Weights of a small mixture-of-experts language model, trained from scratch on English Wikipedia: 4 picks a token, 7221 steps.
Below are experts of layer 2 (counted from 0) of a mixture-of-experts language model. Rows are named router (the router's row for the expert), up (a neuron's input weights, with its number), down (a neuron's output weights, with its number) and show model dimensions 0-223. Each number is 500 + 50 x the weight over its row's rms, rounded and kept within 0 to 999. Numbers have three digits each.
Before each expert's rows: "gets" lists some tokens that make up at least twice as much of what it gets as of all text. This comes from a sample of Wikipedia text that the model never trained on. Tokens count by the router's weight.

# expert 9
gets: "ing", "ated", " career", "ed", "ted", " season"
router:469465528534475517501582532534434525476527452487548513503524513430532499586505492525561404530477553490576440493519465617511472437490458444472515489576473589486483569512535447516569609456558556539487527411518548456514565539482472536456494467446504504538513581524521586459461516422505418508571493445493489493468475474469509529434498453573488483554450473468456459531505436484452341499519477509535418522564500450529476511543425467529469483560531528507515432501523498584472444466495495454520512503598477368576413480537452400520498515435570420473519447582466507490561477596591441570439484529549533580484391522381475532397541482559598536428569458538461525617521575441456488492401
up0:448524483428518513406558584591389484462544470538505379434538535483637481476573494530522514534475436489524560557465533502467543499507580562493516510411459568512504488493471479533530514395424419483496522519519530425464479504455496480522578434481507544422532522599411505462471615552450410525472537493564444411339523502514510503500498486470500516438546423483546454527483482485538505541464513520498526391456453544509488548562520556510543570606456504498505502479506544492527563444467528539468510528453563465452496546472537556414513472552410410424412509457433523491522442496450442513376613458545594525507554466573570464455474483535490593489580486482475532485502520419540452538423
down0:570471480654355526418528516495545593594469595500448521453465512528527534435558485469454441477496400459489516512478512610388478600525415478535512458580553528573472504455511499501458514544456466463454454469528475565543607549532521538446444498475476518539513502453507404476590439612522517436537523539526501517413468506427478479561556498405497532570493510521518455479584511495506450473546540476495429478432492476548516491536433484439429523439495556531509544439486475502491518485426475488519558521537542457463563477448641440623607513473438564487526511464487526460581470426500471450477524435506449487472499570502478496502431435398565575454562510542494456461522554390488547547508
up1:513424515535476515555512517498570432408544492543440547337553560491498497516496515544449443503552477544521520461523467518535468440424509542537433495558496571436476447550557585549490452477471441502469511550588497501544533608494496479527528445457508444503456550555484475465500496450408543518581514448427509537519376523477470518419499544425580498485371435417537531453610453419485426480539508488561416417443614530528451480499503437470462535472512498498525536558477458534466504445499392466553437489551485538520491515508567574585445610539407436484589486474536575508535495541486510455544603402511494481494442508491543600505505448507549559476481518559473636493557480446455510448455
down1:474532464439545480574525546430491426523448458487549428522376451563577502454487426470521486466560473487494443567507614534515435483528534568504439499523353531494484554553467568514532394492572523520441503540512559576473538415483507507453505525524522521536460513464596537536499544511565529524465439492547495451481543491489556423600533453560519528455436490505464525487515519550497521567490527504504523518539526547452521460485552618457449430554604462499504452463526557613547450536563479436550545541497559478487532467439559530377434489530593391518482440469448441473513409477394485546497567496430428483554583445404494459458538617495560486520391480463485490453613511491460487494440
up2:556571519482471427496504479495515552504526412464463484480466569509478534547489569536517467497443562510481469484530564472544538398434485497527414493513455473561473533487526500558435473511517452494464508577536453468470508496477497525483510514569460610454624519541426560546504541554532530543425499525544442492583371491389431448380510558567632482444527498486383588457456484488558513552512499537528566387557449501472456492451496478570531532585478464501533466513566475524398457557567555520537479544535438439526496437585448481505433510559501504584579466560470509432565666451546552464470542415484573465510545548531501434538360505449454496485510486492470521551553525475513409507500
down2:502438453550568565567593554523467432477559465566459564493529459473557559466502584462466451402540455466525507568572543514456472625456482521508499401560417540483434541446467482499491503425539522521610504554469526493523551495496475555475578539587518500496444502568548467451457455465435398599476517558478578478606400417439453550460465523543503450504536472493507429515422497461408513588435480554539495524420402559490506532496486451473552489455494524555551539544507519472570378484500417459486473482497566494527473457562559462433500408534423572439514505482513541566450527413570432552456443550514543465578476486482548593580505439470565434447545478560490499544497487469573470467509
up3:496512592466510448556481472550403483478549509537519536483443436541479519494510542479664561503513460537449398487606583472467617484650488594513556450521462545454449499556575547453442425487501421422550591559538514441525498505501522474459572420562537459565480482484463477508525452511541508547581512515449567484451510511561470491503539442451510467535503420459560559428600449523488554588477589484545509424421469436510568578516419566522514545454489450468498506496508569493435456449554499563450375539431463502526536489620569518485336522466443509489502478509498559477463535487562471489472522517473434488478505520430475529396492569513546413457495511496474500510479510489468547457473
down3:511474512550421482523597477530501431540566451444454577499529469534527496397389522487522490526568444421523411512519429430515463505530475473448530452495553453502460528478528495452478565510481465468451534535482475476538514542515464457479425547621543564426588424491449510445426505478493531493631530531484520528534486398424559509574496509477549579601363471517435472477488462499577505490514504474624442542506486507609526542463454498506499531628447577519501517464454440471483541535513539500420486546479530535499514496513545533532506470428406601433453501521519532471492583533583462492552529493460457488512437534566470519391504419472537543445452559528481518494472506379690486495557
up4:524498488490421477519581590500446479470553537481567536478447483564490452400540477565536572484483547518492585451476549562427434439509474557480500399515461438508482527523552476481357517504474472529455398459558528431564518473526601492457458504593580555476529521542450477501485512370501493560515538499538517451459467471504443426559411473495558505517565448585598491553462533525430420530398472448526464532513432576543484509390501453529477495524546452540462456556573438478519457518533536443527559563527548513474473565529492518554553447419432598545560428517559497588516533475580463401471476571415443514480562464539505502418509466422403405522529544531505519498540447529593458496544
down4:530510495568494439510514445519411512458527451513576527537475582430466504488513506537496485436537448476458466360543504581487621481512475491588502498474518550476427502526506458499558499485565614480527517423395426517401366495520537496489518509494516498440472413530496541436488518395543530430564552446524511521513489562546528508456484541550489443539459510439532472402552457468445482425458472486575509582452506575482374516459501594505558501578478469569459555513517506470465534514525591502547496509516376536425597556524548473468433508532483518486490523511485509482447439560542495550483386478446509459447616544403533553470578492600601496619529435499449461517509527448508467413529
up5:543469539581576456507442448643469432444334517569443522492480518430574489504425519490432448539515456564520480427500492450475497509473446451469480502510447440502488493513519416512490570470429509522525514569486528434503518481572540469577507492546612459482425436513567541513485514517421478548526463488494443553491454495454503477512571407458577523407515541496526473610558572533473508629481500629440499559428540513439468498542550564449456430490456540430510534461489549614480422443546532455535492445534453424472531486535451428559504444608456546602490437468444542430468401547502479438495536495535575462513500429463511522538492424576528517433422577453460514520531509517522543514488
down5:479380502475545482405516532507568486608420615447523578457498441467587499412567521586597452511493529463489496529489568539504568463431539543523404531535603432510504617507525550473523528415391570480463525396484516522549542557584424513546563522454579509515584517502498440512444483551535511468543438511467518507477513535484551492465478498584508455416526590503382585523477552486487509419470526464466483505490518460450409550563419499519446524485475547495552483582541462493483513519455419557400478456482535572452426573492515464562507487424501504478524556528453551528533467467406532406525499445471477455490480555378547476520596498473483468558585466493494483525499493434470430500431
up6:587586540494510490553469476541421531513457503417517512488394489516421482489454521495510402392456438379535526543421486418546475484510520565484457471484516425497460486524577426429541497527514450506514512532512504472444444517527516430412486547494418530504394447447486578508491502532469457578535490586523508480516444579521486585471543472502571543482417357441404444599549517558536568485510545540505493531480499589453533457551514444567497469462427528518490542509474402546526572510511543442504541475487443505416488445420474496540436466506579550538550594420585501572527447577392613407539474476453479553502454582536535554592548512453499538523483478486470535526476552483574552519457
down6:461478554556497487452438519627514555597494513568557587456428485488493532450513536524517566617629364524541475499525519549436460447468463494433428463424569468519508538544402472506432511462445478536534551536479448491546454448594553514421461433567526459628515606515547465479475534523451477501515373511511468501529479489475468554494483472509496488488452470510509530470508573454469522548480397556496549499482578499423484461493545480523480513474508542495593441536486454541527453425488500497555604548368515435471543512492514470486535478570480556533459440429524580466456457489565570545482557458478459466421504424544434410592530484511494519469420563529462567497462504359559564452497
up7:471460446573451493448359387481442407497494487548497478504537458462517498525526549568521493492509541470472491495420571577480467560501409474587514545561531543415489454528490498525562558464520444482583588562498422515420485484527511525526585501519462536527441439565470450428472448435490390572481562525498431427560503458514543595511446472505556537406541559520539472448485502568514451537617453536457485535437490575407473416461402536476489491420506504550433582516557549501548468436445445534533455503449522478457450575512502490479519470525597520542520547619566458519456469511506442460518508526481584562640492417422557510423506528447423505541501498524406462537573468520505492486544
down7:471433489414476494435341447506425601609448458519554442501460595552462535499485493431504539474530506521505509432567514508488393500432545526577475462502492507521603522445592487500516506464592531543525540541534548509472479477530500554463473496571492510519520534531505507513405571553603445505434450412574551534474453536492517486523535439518506406374456515501470456561453534501550513551457446543538429509523481348539483487558570485559509568440465507446478454475520499574446564565509395534545491486544520496498530595505404519499479586560434407478417593464418440449493520513530460468504585481555482411498558551549556549517463509513548507471463425466546432539433523488436492463553
up8:561526501588522592452418471580562544456554501432587453497555462520430534522486439511539490476548489567519588503458505461492590462588464528542490533505484456521549526374588563475551438527558466389489564515579535483495515496604510597534488550507519450499599530494461541454469544471585523549437532514525526520469534468500482522532431420475461521538437369487467505557514427510447475508443561608521520558518398454469520445421420524378472504498508489483422574401499449542439533519482436467485546538494455346547543507483519549458423510609428498533517459454404543497470551533434604488432521517417514412515423502495521459461489517531506502524484489455556523484543523554469500461488
down8:419524511408529491536474455498452442561462565478503510528513560502566600568520429403487516542515449474532506566526423526378466589497446558401527446569451518516520496514370506550493516502412444456428498479481482456516474465446487518530516449482477486555523487576517441445546603563427411525488403441451482485528451481529465569503558523417485424627507521467529437412483503593420597461478384584445477539538458581505454451467512529455539543560485521456526505553511494485475517513591563535516499488602622449521545487522407582425497449622525529484484544528562479539525466510489451541522454430515493443584508526468449450579516478458555541495524533514484475487549487569515575505438
up9:465508445572586575520529501466531537438549598432450601492462468480454576468499472506543466577492459517444517565533457467538422439409472527558479535537526474503541420469492476472486528351495539562465498515573584583489572441550533442515371480571532420484483479472457537508571463536470471489464496541426558481437502607477492456493606489530442553464477540476555502419542508517490533498448533484485621458507449437504467445451482537428485522484515486625542448465468443509438459461504452467457510479490501504452395498442396562653505501491549514426453582491465516528609506513480589444579492504529517448462478437517513560550550406492543423459520487529544483471548500620479456445544
down9:479557497458583564417535547517437499518564479538451536500561453526535421505467487462477384484627465570542508492495519436451531554571536476523458526427581554464387500504546517504536471530549383498461478503489522468495619512586536520469530468474459510599536569453459538424587551496510513499502482467549454408476391420599474539400569472546568517529481504559574489515491568506502579506508556445492410477380499540530573481546445550482520492552476542534521565548477447471539439549410534496506528498521553455576533400630494446556438375540492527488555471490483431516510433481511462397479501468512517530464543428514465497449549525453527452553449462527552506434472375535496455529525
up10:487457444565441512509448541537459441542582459526423505497516398420515613510528555491485521388465570511584464509407539497395522467503476433487490575496502542521584476441469614506492499514524484451485540514437473594536569542489458422528497549544515434465475537473489563504512530546548489506565525517520509476473508574556420464454479538490506377525478531565425549448390470516497504513467507467491555459460491522467404573471457540472535625540461492549560510524579530551603530468511589460424598457493524461512500479508487507446486530524511560454547485444549494564551411496430580409478494471498545430502505566518503445567412468445523518440489438508482622584467375504467575389569
down10:484500565513528509522489534481526508515508472496549401471540486508505424469515503452466434472590510485509440533473540534453518492457486515587578570530518464672526582503489571497470439526434462479529547404572587448441476456470419413498533465540422463508455420452597465550511501470516571514475526449522515568548568533524476609451478560491500473441495512536524512551591501491437479540544448483503563379475546450481404458460513484389500524458536451511584484431512546587499562502426444525500474489379471489520511498452484536473509480595473567561505422496413526453595489520449485532427533503530612475407510478591504594617436578497543540477493559582481420447444503482472504417541
up11:503607487490499546478423468481538474617512428489484549536524567467503425516532501574399447484517550491417521512507532442499474474420564499507474473459592373487464414546460536499488477438418470466397528451551498485490466539510506460458426469521434529436457427543395414522541539596512516588376581568519513595530390537472518497493538486517490511512509592493498427515494495498501453485560560593512431494469494571495576519470513483490553613427478508508415597480490535527520524510499498510483475515449583509598550461511550630427553452525502507579607473437470493512470545600437510533473505474459529660539565496540481538547558478484536509537532513507455477452425507553510440551505
down11:538475474525492554562521576432542471458572448531535416525381509495526506486530469597582446634471469487504562480474469547451489527500417534567500469462422475502501419460450524522532383591492568650495430418507476479528575455537485483523531522582547440518437418477473528511417417456521429476432536389582538518423501449491561527518530555431489606532509502508494459572499530512550431492596560564461439546453571471447471500471521452528531543599556415533452525472546559537553506527506545469510527483580508457417460509523499503539504511426502498499436444496468442463493482481475457527526620489515536509587513421520535529449474526576424480442534401459458494551565575489446470456414
up12:450525459542390444554559514570575575393481549528519481440555492516462467546517495524469522403504443530504492431482494420576554452577467528439522457579499471503510463486521435471460455555463511523450533547565563472432573543528396506403547519402504488465522493511551445434564436496619533484413527504511597536446537425443396422492494469444572476459538558490431508443446464510461436477431462462463491572502479557486478504555498402511461489499500447470396519575470453494453461449485504455576463473628463467471579499520518525579541453465524563547490491535547483532507596497511622530573602455454488495543564483528469533534527483534544444630567569431476530452510525453467452503578
down12:457442479529542513518525426516545448626568503535576543593522426428578538540607518515578435460533584433551472482472525519485558473423360480491493468555466500470402354533512518539480497596524448477460440456552474482460519517521484501399561480481477521502479395485518408518495511488638521477515477521486481463479536421570508512477521484551527480537447423582469453422450503420549528476566465495450499428451600591531418530413400540519564542516418532511581476520478512471422470499456577577507453540549503548399459434556556464532428439462524483522446515539481574547554518541522433537488549554511463456592460549563511487518512447460520479530520425526564444528486507525537470528488
up13:532633484518606508521507543516519483505417451437474467540478568496579456442490441516551547467502572559454619491553499553539476479485565545448444439488486517475465536511536592472589541529599480505446512511598522491447461485437525487501444474492461512541410435524484493419535470452504595535508428434539501539451463435504467495567576457524522459561367400487574507484524458527470502502547501511430369462475475531440524615468393515513454508550451564475450421509541521513478464570452533487475447552472522583478510530471544483542501540507418534432518554543560578588464497437490566481514467537457516560486360457468508570612382537416458516540472551502392531502458531499440499514480
down13:575448482505525487537509503532580502465596412543463367407500420508460541525398470465421462496452457480549507462477491422452535452463516443406552418466462477463513466576509553593592585470533527445539425530516525441550484487541452489487572488467528486497480508621443563467582451542471516533478448513559444406520521600549448532508438432542460455458536498537505477573448512404418503556497546557435664526474508463501516548499505518516592476471444449384538492505448496490535467525417591541532524503559519619443538542535518488492543496550567397585561489532473474506510545561537489467599433450536518465558502480519456473498558392484486465550548442473499476528531566511455492513554
up14:524560503419444519441476428523442569544527481397510488431426552418529497472500516496501418439538477452413498542498621476577540418487441515564491472559463475480532496464496508485508505484486479491579497535459564463559485550482584511545534442530417538466494504563574546492549479403622552531517561473514461438456509527518516483434482456579488542516561502498535534426501513526612394555581551618490536488486528519477601495558452461491479557530461510477522511513546454604531488469591532524481476501546525507531595472569445528541450407428555437561395547511435459611423474458499456486413456521576452407524489511557509402497522477444613449507550480527589493573482501494439448446424
down14:564520563514549454596458518412552515596463516483543505457477576492426590469493563476573549484485429427580545498506458605457488464513451525435482460564560511512534467533509525526554422490462479490470535489535493452623511470496579494577459506595509501481462468528509502515436484562463540538527460531445547526514530547526533506468499432380550440473481470432538439538440500436423514466424471421594471530575551488432462577544436633481561511427436486465483475475471483425418479450478468441495486589491531472630493420541540505632477458474464605535480541422607481481531475495498480466537489410402462412520508589542433596490490402467536537504426514510491486508529489554464493465529
up15:460478490512527489420531455500545422452506490506447500434495472445504434569525469527424472502518490465355415578508495431456541471561500489438588436453515547568407530484461417392539503474564485495550503545462464454475559479550524427527466558469528549542509503577547488607615572431513467482546463568460495464443574491562499577481478508517581488430470457513590509510533458495517494510530523548547497433459523455485519481566605495506483510496542562440513539403484515463508415524592502480572507490526524476509512443522468500507518475670594528565496481469628523460481534428557423404495512541486502467451614559523534461441563502525513560574433438495554349481474530477420489515428
down15:515544504483453531445597519543483530529433416523502475548487508552518564485611482479438410553580504497451504536518423562413456513514534455495419467600566556492533500495576516553552481485338496518476470446455483463478473493532441408461457463508396478470469467537462526454492546525519543427420468463559447516498443457469473561453542515427477446541506494431549423545484462516522491412484579490540508483529509490537508488546544551536576457428557462488495498530460486562537550543516565530632557569458627537434491522531574488516506535388510537459563591529540537534528473573380486565470513484468540542514456494481482465377482491589537514382505489529521590516474452456442399384565
up16:471534461494526513550440462446546515369488487565415369507477560542516457451537419493510427526455459539388555540496453502491449548602422543560458492503548562463511516442510525483516569443512462388369547572485432527472540529533584588548531474522575493548443546534526553462440527524460551485522521497515581522382554418414501442534426392528521472469490429523459441538515472575452450488461589491479501520506438508565587528470436485535557509511469536508563459542519558541560481521500543410571517450616519470521498516403509501502495565520509517476493455573383471525449450485458558477528493410567543507475513503563456525508475531520475475414386516441507539463553577493495456402445
down16:529549393555512475495540539512463448510573550444498560489541497422392521428519584477522503506471512486488481446443520467463499473395578438530487514440507441479535481522469491557454530562457455467494576580468439526371498464524455506468586502518441556553569532475479450524576473553467455560541464522401415542554605454515519413477541564459550563543530561486558564381552491470606594443430446455548487549521478553494546513390441432487627510454530556503434504531507468513414576501584492547504484523416506523454488523491471496511453431526443551502472605412510407534466511477435477442473470568457446472443516528504525483501594577623519480462488554528483521542423473545570509535483
up17:488576538562488551417436569470519453417625505479479481539458503495544542456491544554510483407505466386536532529540458504498481482530465484409415499495486451548542506459530550556554461467433493532500492511396466498494502421483529524554540562529487482528459440484611507435443526533591563490563490519470538564565410460645454430419490495603427468578584511531328566478450461518421490558483367445483568547554488507501404495519519487522525488502593494481499476518594506502526600465499511507517543454487585480513496509489517482522570516544460414522481426502478421539586531486502517524426455514527551489545452505578396563488475515478506524504593403476523501425483486579433525476451
down17:562446425454535449566414467518391563524521442375546493451550487474478501517505512567476489432373493525425505520401520545419452534367558537557480519502490551433563555450589451508550505526544501387541504499512595594568545605482500546464465441536396458529506443532435490543559539420419561490370532508424523488574573526454531556608562532535551514422540595540524510507461500480426507542431526490478469525436501396488483545479540514621481451468458485501525510450501490489452481521495475543466488512527493439443422480518550520516509542523596530469528549476460531491393482452493495498551526488536492494483504457563459493519505573516528486593444586579513467437554447530433482540477
up18:405435478508531479464526501416508450573488479505469363434518590439460508579540513524401491500499381503505599508530530472413518559450507481515525493468538565511511477370522475518608446519549535562488545489501562534576547535403513585493486488491501458483454597539531470415572550385464509515522455535466443452558463453472502577457523495450509523432465540530591570583548486462537606444509482532538505477524538561414475487458529470464473452407432490486527500533453526508473464490521537495456508568512548593499465515474545439521542509428484466595490438510562524637469451478471382445442613517575480519456466537530610498543508570504495543452500536404520494450503594575551460518508
down18:600511542548520580503557497502495532534530543518484572440456535483386515480467545519520485560452494529472422565528462467447540431466585508527514554558510408478480519511470589535509476531447522557498457414489529492485508488469500433544503417581388495487421526470477629435411620477483459457474519508488581440462506605497526497594438511644511500463458509408525501477435495558454480469523496455493444557509523441491569488433496461596454490533545491537556562561496517498457393531526500419538504489592562438557552523475539493481554489518501566476437531480424522450616483507452409437542480490627512464488469452369542440509384493493447539472483421451582526503566435461503535459492
up19:478507468534555474451609553548556507477496451440451497424542453476529499488477487515441544557478540446552423509476496490465457430577468509454527495411536503532546420508513572485540522456415394549489513510514490448461550602491389539558414514443496426439490533524423395547502495530511481498564483576442514542428422464558435514452491576492478570506390477646598480484526518510499545477449447477496567525494504485424553475508452468552604514502449576485447572501561476573540536514402508453481524504496503565452476538553584489533494591591420533399473473467471654500558565573550535498567586533491525474455414525499530485528454543536450557437514466511561428528484469443427444525534
down19:473504453525506519561474566427476443446381519444529496486498505568502518442496520451571501490449523485460502425543548495427573493427654576515600461536500490489432492485546520505593463506413453525567501517512402441534480586442530584591456448481637605529487583432481610518461516514499455519543501500496539450493536412474402472481598425537512416533493498513460529516506496436483521461393444519534481429562501539548488505422476428553452555582441512417514499415561434564520531467448481584495453443513421634505502471493559427406518488577512532489469515513509513469508540611529496599546433534496506466554537518509458539461435457497498487516505450492583528454485522461552478451515
up20:478487490436503540529456505481462471475477537579470567408532546397447610550471528365485468540536481527533475532469430558491405387557478467506449468472540446416434407524489505458520628502444482421438431527514542484524418478436410486492553491465538529566410462543439581475511491480512471541524541486566534441570516398517517487458529434536505516568462489487464584444623506490604495529516390542505353535561442512504554490498523482528531478486442486628565541518538532451531503522547452465483485553536556442585397480509577513555516518474497457493464552439525492458527584554489488568539608566540465577510530497528459430504537566542504510532435566529516527529479530500485569428470
down20:436515511445520437505496463529498509437542492485549524502503438494585585522537512513503568493489540461480510538460489447484524488503533546559586581596482512520399610513486502556486441477387517569458541432538559502419513517494549481447480560663531531465474403493575598509506535508407490512371437483482598494472567546496528453525481521499496532430518455487550497464563571517454490515428404428447497576597569456500528543548401589494503491521486518568511347438448552440465463506529466497464553472537560460449511578465452441512569561451557473590470598500413425476519467453435537474468472541547547505460510503408437509568505515537509456460440522475504471544391486475531500407515
up21:496443447584623468507422497490526491554525473505512487506498520508499501502589560484520469573477515422539446629568557512455605511591489554459502558524517495564539519547507523423419473543496538479445446401528483528518493469451451489437509455478493441518520543516471459524551492456545583487439582469598512642451539490429446460520494468473479459516477431524510514482564472483461475532529501392518572526480442492522563586422448453587537461482481546453513473617495484403486477435548446538490623459493477529586547386527451545401493564572527507479444472490498508504541402484508469560425545533523513456478540484536476420488473498509512447480367473527434495550421530397578585384487
down21:499538456441477475495574524498492498542459490509471498519435496588617479504430491515515501445547544503455560461521537501628522588431432500588491590591519534453455541504483542464428499492480458543417426541538456441471456503472560523595492395443460476496447523443525482480496407495535569513526537509539430372577512478600481467583527485557453489528450508454497504437430533572491486412505574503473588516537510521490378476493506604460503551571456547514481503554504577479544585463501537459486564452426458484404509497488434485500542488509652466498497470532598543521455504391457519401423587578409560522479518473570473446508519500476467498523475444407548456467498500610447490535472
up22:492548558566519544456489409601483470439455424465525533525467561443488494552513559426531532562557500477513415461584562543494510508535550372444515499484524548469479496499631588461443481500336483464438375633542534525478496542440559435585535516454464514550503592514447501482512553544529440505417562409402448488475518473540498506489491519531451458556356581487532539484463464481576474526502512490527557503536541523526500504423563423486551509477564484511545530470474519374591515471534450441463421511530495441496472504519527550451536511482461466383480500435445559625538455590532513525460509424533515454473552435423484438510453460457500539515491530475505537551488561466498467570500
down22:422418497532566483609457431495509515527511527532533614515551482559633490512416500514439502570439401468569529550534442477521587484533466507568396577527531566551469477477461449475453528470479530485516522505428554432595542568487489569567494558577444522499532502451548510534488470489513410482441417528458559522503540541507533447457480526532499444549462508459480449534518508510467535514479463469548493491475574407524497552547495582518387429378445485485562403498462534462512469444474548465522598455485493470575366528502468488487551487400501477539556518495485456485529503480533505480560570508618450476520536591463395456457484529405494446488553464524419444588431498471555565380549
up23:545519544493479518484554447502522429521443515477493525660536477487546497499503523514532481452521470483435464435478448554433489501527484451484549508481543545396473576475591492492598556500476452580579591466473550507482379497524532456507502576473579480512460473529441441426521469519467538637480550477469478459565435479589528459561508484484505438464466512534497437620473542547486509531507486445458570422511557489495422500564542449486579365454422549483505601465520508494385486470444496529516482520532470533529370548497463475543529516525548401515477540545463505510459501465529537349530395467543541546496426413466430443520548488670437457486517517493503569514595504463472514507477
down23:443427428532500442407535493504474529438589531524469585523551514593542464514599522448502524512333559620457552537542504447445494507473498476511466466519515457447511534447478535526537513521543497426579429604475430441565502499540492459473452472535509504507561528522536522556456548463575485484470492596592508561513481457492530470495392477574487510455516489576475467540539461599512568520480423481495477516503549516508492551379504428416558552601506525465529463440489499544462511518442552532521494468429455575486423569417483438448431509460543487506531479447495446493565629474502570531442593532525551602558547523559481417461515437422462418462473415508415504464566489572435546479448
up24:589533580474410479444519542600542488531582504551512514480483445475517520508402556525563562560533502512512509520459564533512541539473523428477425576518529455531456470516485478569507525526544496515532562506452492558502529554498428436600511478553528497567506477588492603565579410522491534487396470494586466493439440571450515508455495448465504596479502475511379517426425508440527486467575551539577570511584474458520498526549564516460585450488508470336526530448518589439497487555546583542519451466459513429521451518623505596482412513371441465543522459572483448505497538521488500489523438496485487540527492403488576426455520429385512519531446459494497426455500514416462471526445
down24:458497483575460496477444429529396554507444440461393549492408490557484483517488559535546548507553514417506478494471520555543431467495499512437439475478521442465592494439494513587487574498515624496463493567527476435537429419604479469526430468425435560489383532458536487441464553460563442541537512443370592517481512504598485559538515550560513462471390461524419461454510528507458484504565485445507424469443476583568510487529551429502535608470479553514490506493537473534444450611488468475482457503574586557466537510493426516494557516491395559470437568585480465483533470424500443538615537500426482486460492531481503556456437567529557531458528632529510530553534503484473487523582
up25:549524564503535517500465455561535556523456394492524441439504474549450536491470433514492534543520599543541499503428424449544570518439549578564459458410548518544431494496520534489487538532502401457549438506524493384523457531566391467479432508575421540527559539509538489561479454519484494607518516487445468503530529487457606625497559480545521498442452425535587516462430575484503490528490554468555468512525460543470496399538500504496472365400458546507400539451492431458498492447503448468437500362551571486454493443556568527484416529512479401565486613538536511538458407498455506459617548462534496472478448476451493560463543476473499441558555564471562474532556549464487433436464
down25:502416432454563459505535551409471547448483493418475577511479456556464515508544503522408490497526544448547504445561594560487534473538499504473542466461528638459474561491476530489460433497502566517586516552449553508541496464494501525595487497602487474496565530440381486454476541542427491575584516450498497444586597466499452566454574513494472483487508505537404462474509504651490482449435436596491592503433519521450499488554547518483512534553543547576471446483404506590500442453419398433480418466461544488476514538431467470437559588574478509513493583531499448449450512432502484523436414473463511493535458445519374498567553478583503481489396546514494548584550517571469553474503
up26:469499428522516467526471533577501481519475461518470507562451595459551474509481507489494461564509474463450483484513587506482463528506455420505455458546386526562431589461514501456459556569540529600520430403451509554521545501512430586550499607444427380477502470473558557595586481566526592499525479507438497454459523507505474445508562535471484511451457554495478448527449610559579381559462597458553609524487499471565530518460496419426540545477458429404591436446498498554598485468487547467525483490493531457508429408512444482439516508499513396603505543475502503512486449517529538527444568540451509401539420481503553497569503445502530501573509555425543554426461497580496517579418
down26:440552564473485591441547489524506490513555496544544503487525495504564428426503503409497517516571473512499588552509520508471611501448435525555578429539552482391469522565470453464477467446480462395476453550478473508503510558487512547548536457563459493497582521433425536467431463505542525412449513484575512557442508523534492478435544568548501607485529527485489515586447501507419531508551441501486426543544493548475477484460459556501531478592448434532517520539518486496461474562501546484493456476578520579612453463504498439544531474531433547453406417467539447560531490532281489417431476458523556578430482467540512647562465527508448462374501420469460463518563510504476441555572
up27:446422421513481546531517469490481658407466502500535518521485566591470417456464563456460466514566558559576481510500480571534516490468425476414533544464461469503438544511548541505506452496484602452489559449572512451519602560469537552527406458465487515500492531487537525467530465528458551494479494492518549479515490607328484458377531484444475468474425496420503503553487509500510500475493392574491382564549548447512597508446617510575535472487564510528568550523574440460461392534550557583512508504534513509491503426516477494525550537516595541493551470475533484457585489400540537617517455437463429501377449465499493509516601485523478522436538481478541450533462550457520468482532
down27:426488540412463510497467517598518433496480493469394476575530406423558564458477615469461452438488485593420487507486571432589564429466504566552547486457580360482538479537499497461463518534567461525487457524511586496452516596471497516605429500522505466484430511509417498549533498501594532519436495487510511560579425509577557463440494554489509534453525380457548539480499446524477556535560645477593409563469565512501419459535540423523503447514514387454498529467448552566551449421467461523415527476403512503492514484488517576525575523515543469508530519556543540510512431505549493483492544528469550462521493418538477494548434511620508464585507419473502520482512427516539516466456
up28:430489547509509478544493471571529421472474412495539509472504477449476539494523517477491487524511480498434458550509491422578494454509496543459453520511559576541578552437534486508525513479531459476486449424453500522501465444428403491599409546461429527529416456517461525483580482443509454461447471470572499442515434511553601430466628495513475558559473611481465470539567482440531530465463534383546459545460535511470562401433594473519515450457379520520501581511454487494593488478564459536568431368561581442516456488545569454475566504506554576540540496614464591397545511511434599508498574448497492591507508523522506468522478620598443526473437491523517446480515497512445446450449
down28:495567553471370467509516543527562458478567498434488485537497500469459567529397510458438537533534471533482481474450536437490546521447433583519569495569504509497571505504530533561461474518467447511484484487534492425428508559516469442441496554477520476422546565528466529479501554429501469532542520490520552596529542564439547575538523476482457495500521507504482470453510535535506498604440515563455377571483502510503484522630472487437516559458493485531477354527578530426474527446420565517448509459494479562419446525417370514427544496490523520621517615452469467516500409461583503542527490499441574445440457500550507548513506416557495445462596408429528474525461460475603654550420
up29:542559601533447447560450447532482489409411423419496541524604506486454553496506547453485450537524485500464415570497641546443580496536458559481484467574473480587482565530515488388492418507506481561513447468558456449399487499458545541517451452541557515491492561452451533433467432521536467505562450435492456471502456541506512536493442452548474529528506486455427475462532541446507450553527515497521527516396578560493531511480577524602488501611595490521498468575584592510472383514525491482517520499423538400527531637556468495495579457562591497540522507533534529534486457523608515520581440526535441510476429433537456433535503444493449466473498446407488473447393450528541457447499
down29:433569497589468533543464553453431497453460553466527491573438551455457465455508494641484429556435499514529488513551501475549522502464477482521510529473417521537413572494467491538444481568426562584424590435546459547582542468450499537508505488500503484452504573545536532487382434528488513509469655443490456423546512474462519506573459495450411558535495530422544557496553519538436419580466510522544527447534464472486457396483531478556460549429462524518471519452526596493607472504436659478428464470504441482439531526476526511542498513634466510510522543399598544444538456460572506477529472573477536569559488417487546520517528423471473429462567440437481519494557541525536471422493
up30:504391473457449400531490497587510500509378509475477455535575480523518486573495525551462492539468497524565480528499450549597468491481430427486483521505460505531500526582517502520512480458506506451567420538491436459461559511572507466530522494429547518524566467539448418550468509568548445500393465465464429537474484564436585492574531514546515631467570497610439462515521486439499374569523415497448522599459439542546485477444553558533526591537494497382354495525476508490483511495487516520557562462501425553468532522480498528463564462516465475360438567517530611441581461558536459401468503584423493542536538521458444503494564477523521506582516438469483451459380471481487532534547
down30:568502571475422487545494592420487384491460449538554457494595475509535568543495476542501558486432440522542539543548519561489444501538464579510547484530443543475488605423473593490534445490517514500509411548522508543491451418438573438535528458413498526348472491533485513470548466421582477487532503492435531602450543509400549597410531438521619497484543607460479506459408458523520521503480526441491497507613568506496481456485496490456481550542503526584557451497454544458550441496418439535425524618493475524597436434555513552445569495566505490432563570560515416539501483473507476489418455501522436507524519591441460506480401468529526576436483487554517453524448521491522464459493